From a checkpoint of a small mixture-of-experts model trained on Wikipedia.
Size: 11 layers, width 224, vocabulary 8192, 95.9M parameters.
Experts: 64 experts in each of 11 layers, 2 picks a token.
Training: a variant of Muon for the experts, 620M tokens, 4732 steps.
Below are experts of layer 3 (counted from 0) of a mixture-of-experts language model. Rows are named router (the router's row for the expert), up (a neuron's input weights, with its number), down (a neuron's output weights, with its number) and show model dimensions 160-191. Each number is 50 + 15 x the weight over its row's rms, rounded and kept within 0 to 99.
After each expert's rows: a language model's description of what the expert responds to. This comes from a sample of Wikipedia text that the model never trained on.

# expert 15
router:39 46 67 37 86 52 45 46 60 62 63 57 52 78 43 65 75 65 40 63 57 40 32 50 02 47 48 73 65 57 61 56
up14:43 86 31 37 53 62 49 72 54 77 34 77 69 54 50 33 28 57 41 68 39 39 31 35 62 66 71 54 52 62 65 53
down14:69 44 42 66 45 32 35 62 60 39 57 71 41 38 40 53 41 43 40 59 71 65 54 67 40 41 51 38 52 30 37 55
up15:97 54 46 60 55 48 54 52 46 60 67 46 29 32 40 55 68 56 53 48 23 25 59 50 42 51 45 71 51 52 41 61
down15:53 42 22 51 60 45 43 27 69 75 40 63 74 39 38 72 31 39 51 51 64 49 37 53 72 18 73 50 30 40 32 36
What it handles: Sentence-ending punctuation. Periods ending sentences or abbreviations, plus section-heading equals signs, quote-closing periods, question and exclamation marks, and table separator rows.

# expert 51
router:44 40 62 60 78 36 45 41 62 64 50 65 40 69 57 51 30 43 67 36 61 42 45 63 26 41 42 58 52 39 44 63
up0:74 62 59 54 52 34 51 37 47 37 37 22 54 44 54 34 62 61 46 64 16 73 64 58 32 54 71 64 64 53 70 51
down0:66 54 70 30 61 70 22 47 43 42 50 71 55 56 61 44 49 50 42 58 38 35 32 42 51 36 38 40 57 65 17 63
up1:53 33 44 61 56 28 37 37 58 68 49 29 48 49 64 69 56 46 36 51 60 52 41 70 23 44 40 43 36 35 45 51
down1:67 48 56 65 58 29 36 54 52 43 56 33 61 55 28 27 36 43 49 40 28 38 67 60 35 36 62 91 69 23 44 38
What it handles: Mid-word name fragments. Pieces inside proper names and compound words, especially Indian or foreign names, plus prefixes and the word part: Dra-up-adi, And-rade, part.

# expert 17
router:30 38 52 62 64 60 62 46 62 49 66 53 46 72 60 61 66 69 25 69 34 82 23 34 73 85 47 62 53 73 64 35
up0:33 53 68 57 38 71 62 59 79 63 68 36 75 45 38 51 37 37 69 47 17 79 55 41 45 55 11 51 44 60 32 50
down0:45 83 38 57 73 57 38 70 52 56 52 33 51 44 44 56 53 82 55 69 63 26 52 16 35 41 53 58 34 37 52 51
up1:59 48 59 55 57 39 40 51 61 40 63 43 32 36 59 77 49 40 23 54 62 69 32 86 53 43 58 69 25 72 47 31
down1:57 54 57 80 22 48 40 66 63 62 76 49 50 76 66 41 63 58 87 44 52 37 41 20 24 67 76 58 43 43 51 36
What it handles: Adjective suffix pieces. Short word-final pieces like al, y, d, ar, el, ending adjectives or names: liberal, Musical, Emily, Sonar, maximal.

# expert 60
router:45 32 53 41 73 43 42 26 62 43 80 46 30 85 49 76 35 48 36 47 50 61 32 60 56 64 61 54 46 48 55 55
up0:59 41 42 51 72 44 45 56 62 38 45 43 82 69 33 22 59 37 43 68 27 29 40 35 67 34 42 56 37 73 33 75
down0:76 46 46 25 59 59 65 39 55 49 54 40 41 49 49 42 46 35 73 58 07 71 45 76 80 44 70 42 52 53 48 48
up1:81 54 23 40 53 27 50 78 43 49 75 56 46 66 36 83 68 53 25 34 34 34 72 62 56 51 66 43 23 64 59 33
down1:37 52 61 34 37 53 47 29 69 50 42 36 70 60 61 40 68 78 46 14 61 32 60 28 78 49 15 60 46 56 59 30
What it handles: Digits within numbers. Individual digits inside multi-digit figures in statistics and tables, such as population densities, percentages, incomes and records.

# expert 10
router:63 38 62 67 65 42 45 42 64 64 58 32 25 68 65 71 63 74 27 65 25 55 41 67 35 64 40 70 77 71 64 61
up0:55 73 51 45 77 71 53 43 23 43 54 47 68 99 63 88 21 53 56 55 42 55 54 43 41 45 42 32 63 33 72 57
down0:47 64 48 31 35 20 55 48 37 49 52 60 14 50 46 56 74 48 66 50 70 51 30 59 73 45 28 42 41 40 45 40
up1:49 48 57 59 54 58 59 41 48 55 68 28 48 34 46 46 64 46 18 36 32 54 48 41 76 30 26 40 51 42 53 73
down1:42 74 49 55 35 69 52 50 56 40 47 47 59 56 40 67 65 18 30 39 51 55 36 54 61 52 47 72 29 25 52 35
What it handles: Mixed table and fragment tokens. Scattered tokens, mostly table pipes and digits in sports or election tables, plus word fragments like pm, agonist, acetylcholinesterase.

# expert 3
router:66 50 41 70 41 22 33 56 35 50 56 60 40 65 46 69 46 78 49 69 58 89 52 73 35 59 46 41 93 69 52 37
up0:30 34 35 33 39 41 40 68 37 31 80 47 49 60 66 37 50 51 64 25 72 51 38 60 54 58 46 47 84 33 48 27
down0:36 29 59 55 72 38 53 49 40 56 64 44 47 60 81 50 46 32 54 66 58 20 50 40 71 60 69 50 54 57 57 44
up1:45 55 49 46 53 63 38 34 46 78 51 58 53 61 49 59 57 63 15 79 37 66 47 71 19 25 63 30 46 82 52 52
down1:67 60 61 76 21 34 20 68 45 66 75 44 51 55 65 51 30 50 57 68 35 77 80 57 86 56 37 38 53 34 82 43
What it handles: Linking verbs, auxiliaries. Forms of be, have, can and may after a subject such as it, which or there, often in sports season articles: is, are, has.

# expert 18
router:98 58 36 69 43 10 43 51 38 46 36 35 31 45 82 64 51 58 31 59 35 65 49 43 53 60 51 51 47 42 54 35
up0:51 70 55 65 58 50 48 62 76 72 76 36 53 54 59 27 79 10 51 70 47 60 76 58 53 65 49 54 41 16 66 81
down0:33 22 53 37 71 58 57 71 48 51 38 57 51 61 56 39 30 61 75 15 76 53 51 27 54 42 53 82 47 42 40 46
up1:48 00 62 34 44 44 52 33 44 48 61 59 30 49 57 44 49 49 15 53 34 55 31 48 64 35 47 71 57 34 68 33
down1:62 39 77 43 53 56 53 27 27 49 59 50 74 61 42 68 49 40 65 41 48 36 33 41 61 55 60 52 58 39 41 91
What it handles: Word-final vowel pieces. Final letter pieces ending names and words, chiefly e and a, also ce, se, ne, ie, as in Sophie, Canoeing, overdose.

# expert 59
router:69 41 46 66 65 48 41 63 50 54 42 64 24 52 40 43 55 51 34 38 52 32 41 60 24 31 23 54 72 26 75 37
up0:49 38 40 44 53 37 42 24 23 68 44 51 63 76 54 49 65 51 86 53 50 40 53 64 60 38 31 33 70 60 52 34
down0:52 67 30 60 71 43 78 40 35 56 54 45 31 47 38 42 61 48 40 28 54 35 35 43 63 32 32 40 58 64 59 45
up1:33 41 33 65 48 56 46 69 64 48 54 57 54 61 63 69 47 73 63 88 68 55 32 45 29 44 40 59 57 40 70 41
down1:37 74 50 39 56 41 59 78 55 46 77 53 46 55 54 32 40 42 50 22 46 27 23 41 50 74 55 30 40 52 59 46
What it handles: New and proper-name adjectives. Capitalized name words like New, United, World, Free, Liberal, and word-end pieces such as -ative, -ire, -ld, -y.

# expert 19
router:71 42 49 72 46 59 57 45 45 62 57 26 40 38 90 84 71 74 22 53 57 36 29 81 51 60 39 47 80 74 77 55
up0:81 41 21 22 40 36 78 59 50 28 68 69 47 48 64 63 43 36 51 54 33 49 66 81 46 45 45 50 59 72 61 38
down0:37 67 63 53 63 61 50 50 60 15 70 35 36 51 31 32 32 39 45 67 59 57 65 54 60 69 54 55 33 32 54 56
up1:37 39 37 48 68 49 25 49 65 32 71 59 59 42 47 50 44 55 49 40 48 48 19 49 57 18 32 55 57 35 52 59
down1:34 52 48 48 59 46 14 42 57 54 56 49 34 35 57 41 59 60 17 45 30 35 50 70 51 38 55 47 39 41 33 56
What it handles: Clause-linking function words. Conjunctions and auxiliaries that join clauses in narrative prose, such as and, to, was, which, while, but, who.

# expert 39
router:40 50 52 48 33 44 46 48 57 61 64 52 07 56 50 58 43 59 35 55 24 65 47 44 44 72 55 70 47 48 51 49
up0:52 66 42 31 48 67 41 14 51 49 62 40 74 72 50 26 71 43 29 54 64 54 45 53 55 14 37 55 28 42 23 03
down0:54 69 52 30 75 61 21 59 19 39 30 40 38 32 71 48 31 42 61 49 36 33 55 59 68 71 44 71 44 54 50 99
up1:78 25 70 46 60 51 39 41 60 54 44 42 50 51 85 57 42 77 31 26 77 66 49 68 48 69 83 88 38 55 59 71
down1:46 46 48 70 55 32 35 34 63 32 52 83 58 51 43 27 43 46 44 44 52 50 87 32 72 61 58 60 46 31 36 54
What it handles: Leading and standalone digits. First or middle digits of numbers after a space or parenthesis, in times, quantities, scores, table cells and version numbers: 1(0):00, 9.

# expert 23
router:68 62 48 44 39 32 55 59 70 60 64 72 65 50 56 66 44 70 41 29 41 61 54 96 27 52 35 38 45 68 55 60
up0:77 55 19 67 48 35 55 42 47 44 58 71 50 34 62 45 31 53 30 52 51 41 65 25 46 54 44 47 36 62 37 35
down0:30 44 42 61 42 47 72 52 52 51 64 39 49 45 42 66 49 25 40 46 29 55 58 63 63 36 41 54 32 45 74 52
up1:70 57 34 39 67 44 47 62 44 53 66 64 53 46 73 35 98 73 48 74 39 37 56 23 38 32 47 50 61 52 56 53
down1:36 28 48 43 44 70 56 37 33 30 39 48 34 48 34 60 38 39 51 59 53 93 48 73 54 47 77 37 48 81 63 25
What it handles: Determiners and quantifiers. Possessives, numbers and quantity words after the/a/of: his, her, their, first, two, all, few, oldest, better, only.

# expert 55
router:42 46 57 31 64 43 33 56 57 58 73 59 51 75 60 47 41 81 42 73 62 39 43 53 57 59 39 37 51 80 58 62
up0:50 57 56 69 34 61 36 64 62 57 63 62 47 59 46 25 53 40 58 68 51 45 48 61 58 88 41 56 47 25 46 59
down0:57 59 19 65 52 69 71 45 33 43 39 73 70 24 28 68 73 17 42 58 53 36 51 44 54 42 86 59 47 43 79 74
up1:56 66 65 69 66 58 47 58 50 67 67 58 36 59 38 53 34 43 66 38 60 70 55 59 49 66 50 32 23 68 42 50
down1:53 46 46 58 50 21 64 55 64 62 17 82 54 62 58 60 60 56 31 38 37 59 59 40 48 39 76 85 51 39 33 69
What it handles: Accented European name pieces. Accented letters and pieces of Slavic, French, Turkish and Arabic names, such as é in México, č, š, ović, Al.

# expert 43
router:35 42 45 26 41 54 49 46 81 68 55 41 57 56 60 72 33 66 36 28 06 51 32 78 32 36 32 57 66 46 45 74
up0:24 41 40 88 65 61 14 30 61 55 59 64 37 51 42 57 57 42 41 26 40 73 53 38 45 67 52 43 74 52 37 29
down0:56 67 16 53 35 42 28 66 52 42 34 34 51 16 06 54 60 41 44 47 45 47 78 43 58 41 42 47 40 33 61 48
up1:54 60 52 44 66 71 15 61 43 72 60 77 71 39 65 29 62 47 59 35 75 22 48 71 55 69 48 85 56 30 59 82
down1:60 39 70 22 56 70 60 36 51 15 39 60 40 60 43 62 31 58 32 57 38 58 36 55 32 63 53 40 53 84 48 79
What it handles: Word-final suffix pieces. Ending pieces of words, mainly ing, with ent, ant, que, ling, as in amusing, potent, magenta; also taxonomy text like "family".

# expert 48
router:54 48 45 70 40 61 48 28 59 65 57 42 69 77 40 60 74 53 51 50 55 38 57 52 57 57 43 58 51 46 53 56
up0:72 64 41 35 53 51 65 58 55 44 54 54 58 73 44 57 36 65 55 43 67 82 54 50 44 28 34 85 27 58 77 62
down0:58 29 53 40 54 67 57 41 86 54 63 40 43 37 43 45 54 44 40 63 72 06 25 34 63 81 71 49 71 29 51 56
up1:75 34 49 41 29 46 41 34 82 70 74 43 61 54 45 60 44 51 35 50 54 48 29 56 82 50 34 59 63 46 76 71
down1:42 56 56 39 37 40 63 52 54 15 43 61 49 52 55 41 56 64 44 46 46 28 58 46 57 76 82 44 47 25 53 26
What it handles: Table pipes and name starts. Line-initial pipe characters and separator rows in tables, plus first names, months, and born after a person's name in parentheses.

# expert 28
router:48 38 50 23 90 37 52 56 57 68 78 31 57 49 73 23 86 67 42 37 47 79 57 59 56 59 50 49 44 55 57 61
up0:59 57 58 39 54 75 66 54 36 47 34 56 45 29 46 70 52 49 41 51 38 79 64 44 41 38 28 53 44 76 53 25
down0:36 55 27 50 69 41 51 43 59 37 44 40 50 59 29 55 50 44 49 72 53 39 55 54 59 38 45 62 52 06 48 30
up1:45 60 56 64 37 59 60 67 34 74 49 48 35 53 37 34 53 62 65 67 52 49 73 53 56 54 60 73 57 53 47 31
down1:44 60 38 37 27 70 46 39 70 78 41 52 52 29 71 50 48 50 70 25 86 57 47 53 51 35 62 40 37 63 39 53
What it handles: Name-ending syllables. Vowel-final syllables like ra, ta, na, ga inside or ending proper names and words, e.g. Sandras, Piedras, pentagonal, María.

# expert 24
router:76 54 44 68 62 58 39 66 86 69 56 38 57 36 46 38 52 41 13 75 30 58 67 42 43 44 51 48 41 41 66 53
up0:51 24 31 55 41 70 66 53 53 45 38 31 29 76 46 49 46 60 41 63 53 38 33 68 52 34 50 19 60 42 53 50
down0:29 31 44 63 70 34 77 56 39 86 36 59 68 28 34 52 41 31 45 30 37 66 39 14 47 53 49 48 28 31 41 32
up1:56 50 63 49 38 33 34 56 60 63 56 60 69 47 50 57 48 51 66 21 67 37 39 69 52 83 52 27 76 50 62 42
down1:47 53 50 43 21 40 41 39 55 58 60 30 48 57 44 44 53 25 51 50 36 52 44 37 46 70 63 56 41 56 49 55
What it handles: Surname ending pieces. Middle or final pieces of surnames and English words, such as -on, -ton, -son, -ley, -ford, -well, Brown, Johnson, Bonus.

# expert 47
router:53 33 47 59 76 42 44 52 37 55 69 24 55 39 45 66 60 37 82 67 14 81 61 45 73 66 17 50 42 55 57 57
up0:71 68 55 64 50 38 20 38 48 46 64 56 40 37 48 50 52 41 67 77 33 42 52 37 55 40 48 49 22 51 65 47
down0:46 68 26 42 44 33 44 81 78 59 61 48 54 59 66 56 46 24 33 39 61 55 38 25 66 55 34 53 40 72 44 44
up1:12 59 54 49 77 54 33 41 50 51 50 44 47 54 75 68 34 31 39 58 45 52 47 26 44 76 30 56 61 69 36 50
down1:20 48 50 39 60 43 70 53 31 58 39 53 32 31 11 35 12 50 44 42 57 47 44 33 69 38 59 29 59 76 50 15
What it handles: Mid-word letter fragments. Single letters and short pieces inside foreign names and rare words: fluctuation, Torpedinidae, Kolchak, Monsanto, Darío, Asaro.